Weights of a small mixture-of-experts language model, trained from scratch on English Wikipedia.
Size: 9 layers, width 192, vocabulary 32000, 33.3M parameters.
Experts: 64 experts in each of 8 layers, 64 SwiGLU neurons an expert, 3 picks a token, a softmax router.
Training: a variant of SOAP for the experts, 619M tokens, 4725 steps.
Below are experts of layer 3 (counted from 0) of a mixture-of-experts language model. Rows are named router (the router's row for the expert), down (a neuron's output weights, with its number) and show model dimensions 0-191. Each number is 500 + 25 x the weight over its row's rms, rounded and kept within 0 to 999. Numbers have three digits each.
Before each expert's rows: "comes before" lists some tokens at least twice as common just after its tokens as in all text. This comes from a sample of Wikipedia text that the model never trained on. Tokens count by the router's weight.

# expert 40
comes before: ",", ".", " (", "\"", " were", " 0"
router:513455515505503534531498505538519546498532490505481502503487511479537534482486504512507460498450528477511505523483511570478507478522444442525485510540489491511536461483523508516474493521490553478535501504504539484486549532513511498506498533472507493499522511508469514463458487485474484513527541455489551490467475469540487510502528503552522524501477517472483487538481504529465509473534542468514498507489538508508468494489484500534505494518488516535530526502467495479451520502494505503531489476504484505513466486530553491552472498485483472539509494543483492544484534480487491501
down0:512503525498523536515506511452510522498471510505492516509444508558472490507505473524536523516475531497491482492504512461538518531512518485529517476421484500485474533479485527522487481506535503465499477501497522473478502477517513485494500477454508532471503535487492501516577507489517460496514475555516450537483507547506499511503479495457486486529472497521487520490506520502491488500511514531565462525505521493530548475544504498500505494490479519509548523480501477463462482494527494479488520482522492442541561542497506524510539540499517499486493537502496502508492474523537486537
down1:521522511495467470509500485503509535509498454513538539533474469509478527475484562487464510505541508559484499492486465558520528484516519486445479504516474498509460443506453516505493526538513540484539511499500494465484446492530495485515499485497484515514501495498524485500520536514516487492484470542490448468499492499509468503474525492527498487514500519471483517485463527535486496514464491489499484522456495540497461504506519456508513482517479477504473483533485469486540512513505471457501522525477529481522533500525508459513509526551523518503576485487512541522497513461469535503
down2:511504476497476495493501475527518522528484488481478508517495500524493496484484504476518492477536530542501483504461486478502507472522467505524531529534487510512511498483498500510481554512507524501525497499517490507534491513516464475453531529521509488461493499504494516510502482429446478469490455530505542502472499474520483569485472484494551545497523487539458508521511504484468502482494491475484498501565526477465503484513466531477530516510501498494560475544493501470491461487511475505513477471487528513465478469497513489459507461492527516504484452560551458459493538479501472446
down3:499494559491484480489568532563500488492456460504538499531506494485509528498501523498448540495443517495504493468442502483557521509538494498526519477479565512481492506487487500512481531525479538513485506487546497510496539441488489541492456501513497486541483445520521495495467501536474449494479488494505507483491523492475450489530510493516518485466501541492523542486517512488547491479480499498512487482497515522490467482544462502512506520503515498468475476487518531513465509520483465422479499482537487491511475509523518492478494508523463503497495474521485507506503482485509501504
down4:514502516499497495526513502512497489476538463471493507530488502463530460486481501529521521481470537486525524460524451479500535474469484478491488461483454535505480476484463514513515526492487523528540484524511531527490516521514503485533529532492501512500494496506502531460476522484469539480432467512497493476525492495540484470492510506519507503495484469476525552500477491505490522481510529499488501493485501510451511490514501479542548549484454468522494513558548513524470492511478453488501496483561521515492520508503588537492485562487499492555492495501482494525505537519485492487
down5:534516514473449494461546481488484502487436470502505466510496531499508520525483457499482496509516499499474509484506503513512506472508456540511514498532499508507505453470477465484497482507525524543485498476523504474513539495471516550468536494449493547481503527544534519497530528478488525491503519533472503497473535531445525496484518479504448536493501510516569474482522490494521479508479541537476527485493511511509498532503476524503471512469499501475464467511517537527476529471543482477493519524490489484502556539552491504478501536527489500537470539533495472524492493506473469511
down6:478458512498516439512490502546522479508521518507499533526478522523510485521484488508545481497475500517453454500501486489528519472479498483522517521502480506520528507538515491527488499445439525529488478477488529508523529500483445497499484512516481508500510477479460515494518496552515484473528493450496520473496506484469492495530451457511504451519477497479488456502510524484502521474493471527482484486543443532519532485500532481501511481520511456474488545474489476476529535493478500519537532529473479519545470492478508484522441517513515551522466467519529487477484541521525525512
down7:490492504507523480517536495514506505523526491502525504507438544511529495487541527500527527483521540474532505481474491492535505475527502524478487524513515488528475495508592548507498514472481561539482477520532514526501517487518499488477499480505485498535535513491513458509541524522450546494522480457516449524496517478484512495481487515516468481561487537520509453456491529470492484487534506489506490500496530551502432548514527536497461493502471501514520502485488471481500507476519496503509508519504485515468514476516490449475505459497491530522519488513521513520497536514491545466
down8:527473463505508513498518458508515495492536506510483490488480459506470510512495543537454460515451494509504541471547525502513576524542522486480476464475485483448483533485528493456507494476499512487483530507525500531514522493516480541546508463510467513537508508492495498506516507507512484503467485500456489510459499492471494497496503521536535437524538477490532454494476513511515535467532514475463472508553471506477554486501494517526511520482506485507521506515488475482511486477488461455505495466512558531520459536521502496540474521525483486530512513480465477505520486514488516479
down9:466465530499486533491518502522510500470500485482533512510501512529543535514484503534529490537540498526499549510534493489487476511495436476485472529442526474506494513531478510512502509499528533479492492479489535528473542457502473529519504508519486545499475488531499523489515539538531510494519540502471516483507513518535512459481512497501502532504551503516481557454543482518487455481505462464481485512553487484496447462458505465473465487483449505499530486525497489498513482547488488538522492481494480504489525533488502475493520490496466538491521519510545495520448482528483522511
down10:473539488500495492492491509470485471464520519521512497491487514533466515546411506501479481514512485515501539538467518485504489481490546462496560498494518528506461435525516500502504529472514522526531476507528477488493476529464511509544495487486486499487497491520484535474464508484460475508496490472512513468505518498448462523533505484523493475488474466520484505520479503467465477477494508465496487457503483559493475438467541469481534461532492522526463490542496478513518448492482499534524492468493477484495536495441474511507500525500507503503526506517497520499527474488493461499

# expert 42
comes before: "\n", " and", ")", " —", "]", "–19"
router:519456506503518542493499495493533548502522501498479532498505503513525525510448500551490465466478477486469493502508506514475527475549483494543474516528462485533526472483505495491474523497510525493513450486514506481515514517502516450465471530481483478533524537495451507518462470539474487448544529444504537492469462490524504520490526517519510517472507512476450463546503521518494489482536548485526449508488540476525499529493523528522518528504491511511515509492470514526506531525497487525525480485511476529515478480518540472516497508479505451498503451547517465522472532496487495521
down0:519521533459483519523501509473492528449461473457502542508464491518468471523486484507504481504481503495486491499523480487487518480494491459516532492529496478519531472533511498547473497493445493487519526529475532534504527500472528502524539537526532535499520548524518505474551497505456477512489495501545487463528446528546481492502514507510473518513476518483507479455500522548537486515496522509511508469549490466488448492459471496560472509513437491486489492494523492476490494494492536506489529502479475510488491519502448494491531505507464475492474499514505498501545527464536544483
down1:481497497498520526476462486519476489472475477505489472512490482512522493514503499514527529517547539483534523490508504501507491530508511498520495517514478499506460490518520517493500453483504488486490486493506466517478507470504478507489448534503489504498498467485462490506479495452529452526489527467524483497443524502498568499446539512516526502487435525501528496510526528560566487535481493511475464515445480525534528516504437500497519479523532491454514513492502473514508485458466495521517486459502490494486510544473514513463521490497486483464550469454446532487493508503464529496
down2:488507459496547484539487502499509494504488486513504458526522537524525435539502488520469567503528558516472521502489496522488509487521536521527514547495511507505497482518494507523475516445516498468536520482493472496582508520484469456497526524478518494531500544482467525524526495531542461498490524431503481493517514519517494499473492496477500505484511532478455487496511525540510501542498495479453503511493498504529470501512502520534523463515526522470495495529461498497516503514534492527531464495437523520487530478488442478507506529484525490516484490515503515521506490537525471514
down3:499462512499586513491495506516549468488525520444478485496535479491545528480523531486556505485509482501508472466505481495538490514482471494525493517504481502527471521498524584519500530489499465509477507470518454455513453514518524474490493516497520505529472462500528546459475511526481490484514473498480507489541471553497549480525515544496519492490513465484517504475487481488507484507490489468508501525489481510455510512489525479532529487515491480461518507471514487498492470498493517502531483501488538486457511459537513531454512494477515503452509491543507470509496518478560485506
down4:492519496509490537494516478531468563478477468481506522489499515480542470506508457476470510528473475495498522492512564521475514514518471488516499549485454509514503493521532544477531470492504498471498526493496472488531470526489481554520454498468476511504474517488505516517487509513550515493493487437539494468499506517484520554468512504544511529504505501518524505512471503475528470512500480461485526524510469536500501496503523513498543488461527521511519503463502492537510503476459531497507484480457484453515473485489508479535505461449531519465516524471505457513502545520510436530
down5:477544493516486464494488510503501438529515508542440530446494533516475490520489509502505473464499523454477511504477474504549483488505521506482485513519528493486561494539495486488526509518493512483466527517449490503494495468511525506482491534503455496488522488549514531537491466521529499477554516497462478524525493470470481481500474522511520493506490463515511518526493490492486481450529502499469528513541487520561474537539466517495505462493497470496489486523428490504500470511523485466513500506531482527531485516446525524488491451543489489508503458517498541515474502478527501503
down6:513517484493535520434508519496493519457512485497493517526516503516480513531502494522484477484506483529515508514460532544511479491433526475514524505504527482525537468452531467526497485500521512496504527494515487511486507473497553520512533503513477513513486546514458492532491497509500486460493508533493491505495462487527439507464492455516514449512468501503557562537528554544511503519497517475517491549479472525564528518511515521511494502520501507510487543474511514517452537543443530487540460476504483495498496511460493494515496510511490508504513499507471524503491508495475474544
down7:545456546522482501456517515530524515455456487540522545496486496526511523451525551437480507472485461508460499468482434501484526509460516459485487478506527475524475519503463498517477481505518551467493508465547552513495495480487526537522513520518512506513519500531480506462525529503488533536522501480502510512476545494508445541508512482479540507466494503442512513515500505502500507473490496496488525485499490532505456473514492507511507504517515519537493488482518512514517519526489473506450495466431496525515507513522478514500487529491468504529491508460475518506498523524486492495
down8:524488502495522453522488517485522507453503471460525472491444447494438489490458495511499506442491497519453501502485466477495486513547494473457528525525443481492519532527519499477498528503492514510501530517486503518516518507486506466462512495490516502532530464503526512509501453486528545510489503513480474565502472486495496495489533471508504531499443467486487493530503500485494528528483518477494473525490508513456493509465507495432448515538508465490503559503524513456477506519459460514452479501541528469522505521523520555507489479504510514473485522484514502495507499492505503490
down9:506504488515473494501506441491503480495520530462486532481511535470471470506503520472481509472522514500481540459478502494480502489505467531479519499498511494458475506556472523485504507491478488527499504530490449512486478499512493475483458487476502525508527445493480494500494484504513579478524498462494520538528462496550494510541501471455485528490507540493461523505545461472471468490501483498521523494467506516489538511439525453453512522485516510514494518479460502514448509507494548544452461489504490479520459495526503483482470505495473515513534474511549504471476503499454483499
down10:480495521514490442445502495491445521483560451519532498488528474491500518463492458471449471504454498503517544528465491477489496458478455487479509487474499515504514516493504500508492545467449483504502517495463524488446519495498502518486498501461517509521550529489471526458458507489480457514497512481491521484490506514509507532499504492463511555498518510453498468517490490481461486476496519499531506465507513514494484472516550498522532504523523516522479512476488499511487474573492505471509523516497530492544503500521464536538477480504499498493507450487499537516496477506436475480

# expert 57
comes before: " the", "-", "=", "See", " birth", " his"
router:487474513492523512520499510503488524464477475548467516516477511521488543503468494531515473502495502476497488507515531494500527472541462471512506492519453507526529459482552515509451486517498507501535478498501545466521551511500521470489444510473475475537522520516467524498496476510481476484491503471481540484488464485527508527537525531513533524481492539474467501531515535531524505474533554476489451539495542491502497495539516509512540535492498519526517523522456542489479515515498525499532516464520469527517455493499526473513464508471491491479532485546519511556489544504476496493
down0:495491464488484474508495478517499488489468531505544490525496500507439516488526491503476469461508481507501486485518462451465506523531441501494553509486496507499477486462531512508488509475465523513520529489459543573472507531509439475493517529529438501490505494542490526550499494521495499517565514503458500496502541493546524463502459514509511521534455499526503529537510530462483528487512506529487546485477517482493486500544481495520500498526457514497505532532485478546505527480523522476506533506473479506487486522465508471529523491471510521496462489527517514500496505497484523526
down1:511506484530520461490490519465511515525482524510507487491475520487523506562496550486474508566490509454509515495482520499518532528466458492517511520491485515481492515487515522498508539512478540502524489484519549501465493495503457515454480506508500562513498530501532552468483523503489511483476483492545526504486498552478469459470473514549505480537579479478506494520505439489493476543516516525491540510509535489505525504500514467498501509492531537487536495519479507515474492472485502493451517489525518495478534476514501451503509489512497491490512494496464540454576505495486505512
down2:503499501511517536509530481511467496529564467485562441521469533473545504484470465526506503515494499467516527465509495502524554489493499486493487507549556494510498519538487511524517500509550454505521490477495478521525476474534507481464517482510542493494484505480523478495505469455506455501510502468486481493523470496486493501532521501519469538491506495489483502524462463538525535498506521461494458540497483483510542473517521494517498488495530521532516471535543466503486517480501499481493478470499452470499475485510546504530512498436475463494492562500490501513492463540505497481
down3:509521493530494557530545538527493507520497478545548469528489518507453509488481489509509548480511534522473516479503439499466471527472523485515536478494452490496556504526475466519529500500498486506505470521523524475528473495512529479471514491483459494521447473526489528492535494499497490457521538492527548491488484514473480468475557514506498541491497478479497506483496499482466501531548468457490533492541479500535499481503516506504502483504488485518501492487521459537509496497474446475529497545528556492492478482488513478478529498497499489507532510475459492492508501572509503515
down4:470488451477489516524502500512514488522517476491514514475512514552455499553499500532487473490486523475477486513494476477508481514457495494511508538492498542532492431466514493507458480517502460489500483477507461519508481530440553487499490518442517522495489551496490508511482480469480496496459514497530492484472439486505535470531480504503504489503501475505489543519524505499553506459514522489492488501521504488530544541501481462543476534462521531464502511519533508502497531523502541466510524512417480531507526482514491472539496508471524490502519490492496553494489487487501466475
down5:482486504478460457508481486481525508539496519505498467508495457458478495490503530524529517485509528509516530489467520522496474484524522493516519478502524483495486532479492512504476490517517523474534503523507488478499515490510450513506498526498485493515567500500493465519544486546494474506480448479520466551446478536451531491443473466492493470508471504490526507494479532488488496448466466527487488501515498527480499489491526523448445527493529500491459461497514484531538515514479509538482475520511537501487525507515446547460531523526495500472456510451491529492498509515511557492
down6:500509459500484526450534505458463480488510527479524464512529436542531518494484495487487523476510500525499487511521490490488497472493411493515493491483521488490497477476500506478481527499504497517528522486487505483495489521515535468447472549469527466504508496436521490461520470474503428505526506469517474470489497509506527516465530522529503497504453528526462536478471492492541543492472530461490519467474510484473480490446487480554499503480529492496527497531504489524462500477518503491525498476496478485493515505520504483471497557480476520528483459461524507479487480498518486475
down7:521452460507532493473540495526517534486453522534461463506533514500476495507458510495482517473457491491531511502506477545497521478470545485509506575495484473521486462499495508478467495536485482474528463521508505513513488513520540491522522498498507480508524520521509465501468525463507561492492506464518489482545502513513519440492527493497513516482497529466507494533504494472558555523539473466460481462509490494508507529496493494551534513514530446466516538515492485467497499516489551489531498510481539488506487527516515516484503505531501473481527502452497498486481515518490496449
down8:471480513498515507525525493487474499479484520527518489469524494504489546445495518480541549499547530532545514469512462473526495491483511488444459505486536522547498469489496520481533491483530495534507488509459554518512566512482495521511462515462483469462518511502506514510497494513486540474526507497509534496488477496475484489514514471511495503503529470543496489525509462470460445504500469478464512465469489531505528476512490499602523511476495500522481518493510511502508510542512525514520501521523494504487525480515557496501486513502491475501478498465503527534463552498493524535
down9:511551541489468531495472524488519474518471505511471498499517488499486503511485466478548451439488491447498520480483465504498436466497497515522537494509540489491504455488486514448517477509464470539465504510516522515477485509489491479469477508501487525485522472506478478450519501526525461522528479518496436536462538504501487480497460537488499475516557517543497490493517487505486486460470517505488524440520539480497503487529489419480472514496512537516503475511456490490494486503493514496487531482509452476495496533501503512512522498524479492495490526477488475498488556496528509488
down10:569502494465459510463479495551489543524514490462510482522509502455505485507485503519501473525512533500496490525523524525520575517551519494517511503539543496475499476504476489514467480496565498485503478456464482510482462475484529530495513478530526517508465504520540456477538475456477498490531470510501480499503517531504513488477509488541486471406516498518457517490494519528478476497494518488533486495462504505500493425493504484508489478492472486477471490497521476532512506510524464480480504520528503534489518476505520471516503468512506512483482517500515478539538467494501500471

# expert 43
comes before: "\n", " The", " In", " He", " It", " This"
router:501488509474487542534512522488523548473511473510475559496498487555502525488463483545525485500485483506467472524527539513469509494525462479517472531529451513519532466476538520504471528525491500457517457473475538480516549537489533433473493513506508497508515539523472545503470481507485495491514498455518521510465481483517491500522516521529534523465489514464465456534519492525501507480547523486506470508503530483519470504529486539531503523517500476504485510494490536509525541509481533526520481492525480520519460476503535480522474481525488474543525469522504494524490500491486478464
down0:509472546462450483458515436476507510501485507499475516507525482549494479525475507476535501473511546526526482466508476511501525473528530491474507440500506496532495493481492463476538534490465479492460515518528503520476516468509520491510462430564474480531496476503531521505493498519479499517493506500524453486544492500477486451457512490515479494490520486533489503502509523459504500524513512524513518509545488508457489451505456509488487506517504493505514550500453497499421507512523471488502508488488477482467499508489506486468480517515477547491542491510503509502548503484481546510
down1:489471523510489502500542490537537410507508492439493476475514496565539463477517487496503540503505524499504518473514499478512506495497486478507451542483493529532498452469464492438512469512470478491476495517477508468493480524464517523504549559469466538525504485514454516549472481464498506530483529506500488489470495522497528527519511529524506475446531532458465531507521519502479473529483501539517502505530499495504522482516522486533499498489503486504527504484534499479517520478483486484518489482497505499476493521487521491472488483478471470478508428493515513529492473454487484507
down2:501532520522497472511489525470497466513509503517476518457538481523532507486490486511514508527508512504465453509482526524483524470502525490499488489531512508533509519522491579500527513518495496491504485532504507499512546544467518446551554471483498512496483493491513527506481491493480526475497475537496461483503509516477487477497508528482504482540536466539515522516514541538514506487507497489481503564544507487491494481497507510464532530497462457444542464489482516545515527516499470521519514487477520473466483506448506513520539469492515473541503570494478484487516526466531552508
down3:511513487471497470506506459475514496471511469506532457509528478465500468491515521501495504493511498496498502528525523486530498454489487512528505523498461466494481535478530511499506508508505523471533484509534472524460520498486510501484479489473504489495560492507440501508509479478472499475494515490500551479455523456471493548467557489474524509493505548525531472487504506522540518449468535498475467540483514503511495480558514482447480551487538508481506480509505507518509494517528474491504455531485488542544545461452505521498455479489470477494527464512538472506510491494519557499
down4:464468522488537483497487531525513484516524506520495493481475500460460471470495459516502496530519474489483514505469510499503475534512514475496518515487518517529517522494463535470500479483494496484494521482527498550510534496466557469526522485524546492490491487476473518519543484466466491490524465516521530489528456516510447461470529470496459500485506503512511451526498521550472532486490504509502484454499466488507469530540538498507496463542526500516503486508466533517537471559521501508544479510463543462499507465551479513500503523494511499500503472487502543519454489550472467492
down5:507495496473471548527544514489520526510452491511494508496521482493462491473471542512550447506538490517505452539537506516470486508485461476501506521483476480485485505505550483447486521503516489519498531514477548487512519536522483489473518541527514522493509489496510477571467517499516514468482477541458503487478478518491507451492511473509509504518482518453509482466481503531518502517473497516482483461464495477488519515471496481492487523509510521519462470497495525488532467475508554496477441541521455517505462559522491494493522505525520512469449502503488507523482527524473543489
down6:510545472516483468497534497507500524527507488478475523542483512537524474501498449484484482463559516486534510482467455500482494509548484465517508491479499492440493497506517537529492553473520538486466476539498534502507524499490470455507535515499517488508499505496512543493492499491492508494466493490530493466492483489506521516485463470477494471505478506521434494514472542481515470491502500485529513451483509497507531571481477504543527527485493474482471517478494481509500557484499526482492488499515460471487494526521540472537540488507517488518497434509528455476526547497523496537
down7:532466495473523509504528522523518504500536471526506474500532495496545473526475480481514520482482445533490487464500511528481501547489519494501546491502521485486472512476498495504481504419519443539482509472436522523504462494521471447494526489492519511452488505506482514501456465497458494509549488516480471518537500518492475497496503531520474465506491475444481554500544511503520478504478491450459528514476509509551522513541500480500510520488514473516498464488497490487526526481529487476466542493521506516505504530467486490515482488486515539480491549481471518532503527477495503465
down8:532505477513505517479471471527511516538466495478479497522475492527452561503470507501518459489468484471463477486516476473524480530525465487489496470484486463525503451508541490550525518499494520507502483482498487464504487519482510489512512520506466513492510507542517512513472549528468499471502514478477511494502454533517485475481487487521533537480515487473486468485519463498523486512503490486517505516474514528510500490491478516560466498513456464486492507452533509477507467519596447551529542497512460495484433485489491508499510501451509500540518483512496506505503457490480466500
down9:496467511524500453469495472494484503524459474542492514502498481504525463477511496495524478530484474452477511485459469507472449506491516461455497498448502519478521502513477522511522467448528530455515499494478513504487516507486519510514474506451468530522478507503506514480509470500436489535511471480483502461485490499490458481499500460503503509508492493526515509458526446504517536562479492503482469493522472485516470473488490516495518500482525444506457455513481467493501502465477476522480466562475510515529474511462518461518513486530531481549485525535455487489494500490465528508
down10:482490544519518499506453484492499532513455487512490512476504484482529510492506472524495492541513537501523459516527500499533492524459483494454504505478519514491452537453480522506462487529495496505472534493459491484468515524497490539525516539473523478473481531483535485528507501495495517501531517519534495488474465513477482476461461495501480495512521517485529492446494525515511480406517511485510465504462484526469490505532499524494500469481544491489540510544537478506507466514475480455532510517438499485541494507501489522581465493485513492507481501466461490521488525470511523497

# expert 37
comes before: "|", " he", " the", " The", " she", " it"
router:496488527502495522542483526473557514471503482512475545503497465531505523501460483540524462470505504499477485514513510493439529485527479472544462481532463496539531457465510512485478475472495533487525472493487520488513541513502543452502503529477482478507525504520488534511481500503473480478552499477468505521458444500536507525506540505514510522468512526482487476558517528522515517459551544497501467525484533471500478539520518520541535503508500515537512523479491521472489536484481529510502508491544497515524460483507533490518485474510491491527516469540477475524482522512481513510
down0:479506505508523513504522450467491537507503505483483522483527511506500547466476563485515484526524482494458486538485501519526545479524499506550483494531468461516478459475444461470491527471545509508492480508512523473518477491479497467483502471514534493529505457539529483522494459483516485482503514523521509498475520469530490509512520514522493493505483537487508519505507478500529459466538514508521527522481520482503542500516509522597517486514497445493431490519484513502532472535473524535528508497478518527529450501507499469484523499484519497507497495479479480480507509461535503454
down1:558468479521473481497482502516515499514533511517480513495496506537481472496528533483526504464454488513528504453521498471513547479518493506485507530495555485495508473479534497490532519473468508535512496516441492543497491535505472515501459493495445511465502507513515512472490501499530514476449517474504491504470503491483520526460518539504510487516498480493504496523508543439521499467468512465508537498525520473531487516514472491488471481526461499485491514520461444524490557508535529513511487485523493504461480520504502530492466485463568468540480488482543510551538515509510524535
down2:527455516491542543486534520463514493498471517483482509508470483465534504492453516475463485463530502483518466492507551523520476512502461476484476512490450514488432476480461480502466503512496492512501498525511512447499519475493539489495507502495476509561507489488454529503508505506493438483523505455484489486472534510540459535521490516503497502498470469474455532551522472475501508500547516463491492510513458503518519478474503490519509518511526484479495540514467492463472519482512520532517454514542513487507473527461514526486476511531542547521496501506527477523473484463514498486
down3:530506507471518510538484492488507472480500489492480515514520545454561473458541528488508517503514506474505469526454480523509524553457469503505463502482510500459508469522524524488549480489494483513502544473517504495488499533504515526522504527539488520472522464503511512466543473508505537527471517518505461486541491537503536511520537558461518522492471505534520527498523515503502496527468489498480526488491483496488486515534511470501479517521507512519557483518514499504507486489458499487467557437532526475482454530492477515463524472506496532490484543498516527469485503447460501500
down4:511501483496490516472489500513513526531534514514491501479523494507520515505481478497496507539502525508507494484450462450498455496496484492507502500510510475489547555509544490488442480501520530498501541494508516487486539476511551497480485493506515469462477521517500517505487490474529485494505471533470529493498481475475507504538494524488466471455495499524503463471529479512481534505514472543536550482411489509511460482508465481482506501503488483514512473491470496505502448500430502509514479489551485480509489486531549517523462472517494524528457503504522507550550502532503492429
down5:531528533488438510559517569493532511530516461507477480549518495476531528509519502515526480503517492494495486525500463514496476483534498454507492469483466488484488514505496519465552484507510465492488512507488499501475484517494512519526498486496539497488512476530511556460496549495477556498474491483541481513532482550510488470499523475500473473478488494492471475508505512512528519503494442526492523461510492492487536484489520449497516521525500488512441507453500512494497474522500488552502557531527512488471515557476510525527513444495484491512497532460489512496457497513504536512
down6:512512482503500534513504496489483515478543543548492505506493511530490470492441503515467485500476493506482476502499521485478497478518475518515492497505498531483515490499500507493499522489496490440513525496529468530445489474481554507518469463527520469539517523471487466463491509569490505535531488504476451507532522473531499508482566502453462505520498514566511527550503481514506501516503494500458500474536505550494501500475500458482471516485512474511504450483492555481474518527477491439496510517483495510470493492507527508516510516461535533501545471550507480472477479457493504511
down7:480461533512509487507505480545486507455502487520529508498505525447506478461563470544490469534457493467520486505510501482481473497534485522469513504458541497472523448559496533518500485507483512483460507445511493573487500461530493507516494516503471500497523451479516486486516508511485534533529522547492477489523509484499501515552484490457479463501546501474530498495481486477542477503487473504534485546477468493473531522500496501474478487486531529510509503548503481519504512463491493499493504511518522524514475507460469502535529485479497511489491540474480509517481428514493495523
down8:538493477486517455473470422470475498491547480507513492507478495544461511484498480494474559532477510461489457496503496494514486470505496512510491513419485517538494510524527492506469484559534540495488502481497503513506504441515544497514490471497526504508471474472483469482495496486442501524518496521502514442505534483514537509491492534479483466486511455509479496480472500517487565488491481491492490508435502513541514473490484490554504448495520501484481489533503529502502507517522496489530464482472500487522523492517509533547494498476506484476497509549523524498482483524519490467
down9:494523495512489499484447468482479541500519501466490524517534517486518467516555518524459517530473481513518514488474495479495507515502499517500500461502521485496448467519469509507490526515481481469453502542510535517564533505565505553536535507509478531469500436499535476507470518457526524529475495488500495498505519459491540507485458499500509496503486469484500533474484475496488501509485489481499535501500506472502496489561524503465482520536495469513472482489490483546499518490497515482517507521435499490506487515491447514501516496493460513521484486461432487449450472495517526509
down10:500520498495513466544526517484491495468506504490471497537503491458500504497502517476538448480466531520492523498483491470462499465488519499569517495487514534519529549520510481472503508461483507475510475525457491506505501461481496476492482497477473520507500472500495548465469482509495546471498451467509520504516502480504484478434491455479510490523518507451537509476506507494522505526490513558473474466520522501507494509478534515404522515493526471508494536508505516480522495487464489501492518503496504492494513550486492469468470488542504564537487452476478521510527488496478489550

# expert 28
comes before: " of", " to", " for", " in", " was", " is"
router:522457525492507544520530486498506538497513485544489495532506483509510522474455474519486463510511510478502473516465499474488498499529482493531456480516499505533521462456531510481466495510500518481492478479503533476533526531503509440509482547474460474524502516502487488489500469507464496471528508474473500503473466451543491536488500510498504537473472520496468449511534527518477510496526508464519465503483500466465498513496493504524535481489477521525514527482449539444474541507514519521553486490522501538508464492521528462539454466471509493509505486522491501545464542500456474473
down0:474458519505482486482505519524467515481476518530497510496548515501448523465504495509514537461506471488535478480516497525527523485550481476484457501449496517477521464519488511500511474499525516515485471513486468487424488485482527465486515515497514468503486489480525509521533540513501499507519476458536473523523479428492499500503502469498521504457475478505494498561511516539539502502477474523524506450499487536497521485513486517468501541476479440479517536557523529532517501512454507491481498491548475515466486496514494461489552514489538528529495482496511500523496523465523527507
down1:478481456526513494523498503472477500537544440457519488482468514516513509452486492491495488512491463447475500468494469473486534474484553491465474512511487527519516491488491489496512527521504515493520488486470485502493507483471516500477534491479472534493474517494506540512523509508487508467523449476483520516529504475504456466481533473479463491533466511529439489484509522560501517521492537460527473490517497486518491483513538496484485521513508488488471477527481477456534490521515501472487538467529485462484481508544506469504436528506497531479496485532536550510473444530507459485
down2:484493500482536479497459473477526518518465537497466503515503497461489546526487512480507506493518484530499507515532509434500521477468464481493498520513458526467459502533493489484538498530503483494541472527490492454504496509486483452509530487477521524436512491514477480492529506422466514527518504550472512494511541499538504499492462523443479465483523491492465511471442524461500479505511517482495499540566493527467521486494470514500487535533501476498524505474489506496490498463512557493525512520516539526487488476508467449469521512479489489505477509517477504536509512468495517502
down3:489518495514510507437500491519485501477435497482480521502476509506528479540524527523542479505477519507509484528544511490460489544511517504454539492527508516471508512527504473479505500553473467525491501533470499493500526455530516512520516516482475486509556527504502486504484496506531480490521512501521573487498495497537481508542461510512496436472516506512467500508513552498476486453532485504506507525522486440436490468506454524514498506519471516485486458529454476533530476492513493489481518499493445544478503532491471510510483510502496522534531467468515481524517519477471481511
down4:495493498496527516522434506459460537513457470479536528509520510539472493509466497492470522480463492478517517563519519514488513495475489500481498508462517491499527504491490516524520469534507520489521505546509503509464510497527482529485486528482558491490506540461483527476485472455492510538492495485524548519464486511523509451520499486492519495477477527458499528456520535504527474498520468486485473494491509463498563517514486525554522508487521511490469526520507515546506558445458529437512501473517476526501548513489509497513500479501477477502487518502527472540500514486512468480
down5:475497481514478493481474506494501499527506473435457497531509505449502517514495477540495442493523521497479535476524440493484520457521501505473470536515472489463510467482543503498491521486506514530490501473462468497484495503471484487544489479503500532524527467521546527480487527481501483507493541563486483521528520530478533541521490497450503489580463495474494519476488464460481517535482552531476501522539523510546461488477557493480513482507472507505495496523474489476527527473495476498525522506513511493498470489514493509494513498516506487460544509532526493534504518511522506525
down6:527464487471503521476509493492492509504536512536522511471547479513523505535489474529502494491508451488535492495555517494493489490514499508510448495521468506517552462544518511472485482516514509491505463515500485474492526503480485481500522468472501463536503471462506509495530536448436494506507519509505483497506510530502467524491550475521496521511497487518492463506514502511468460462511495551475446510449490488450510499497463484530502514503511444524478492494475545449485529497462527501520524536508457515492517497530512473552496500471479495502526495524493526558504541522488549536
down7:530486516533516481508518507510528488542528481504491505506486528500485488514537455503467496468499477507512472506494495484482442500500491475521540539484500494474486491535501552498469522475446499465465475526493501523462482490473488513536497512495526542508523489496497461528531502496527517503448525474506509490513440485472504529485518508504464490492495520502503472501518513462510503508549483471498520539474542534514524524463513444417491531462498454451485513492520483534512487530472550528513530478485462513524499469531499541516471457523452500460473484481516496489486496490483493480
down8:552509463570525491517521488467512492495531533521521523463511480494489537523492523487522514511512519470495504507516536483518534501481550475511510485472497519508492518540540474450530443503478523530484449507488465496486450518497475518494503485475530512478491475514506512494455511474483540498517510531433496489514494506539517540517443546486489456474522481472483478502504479466509487482513501514482459484513480551497524537470506444481495523498524473519473481503503512516527499481506533455531464483495520550504475488505490484514465510486478530499542499482539491493497466473464496509
down9:480515469508553477500535486464516493504521484496536476502515518542466517493486494485439534491479524479466570494514486478556478474518500507465445522515483544503506460465499492447422489520518472497492495499516487523493497471487538510484481513485484502551523494509505453502477474504495510531490504478536554476485507470514476502517520476539492460478480498499507513489504483502501486497521479471468524530554486515503502513458493498510495526510438485526545543521495499452469550497498487495498517530514522522478515503506530497540497505515483464501503444478530532488520476500505510488
down10:504469510487505487518480565495503516505491500536476498490491522510532524519505485504574520531485495496495495505520506490500471503539452510463479486497512529496528485517518489542500542490469492511491513492524470491559518527497505449493502498473496486508541462501543468516522475480508546491496499485495526517479471514548497476515469519511494464472502446459476520521498494459489538492489464481498524515492525495505467498492506511456485500504539521497511481517517503557555546446488482523560508498476517474464495496491488495506453458506539550445483535492486475491516531539532488465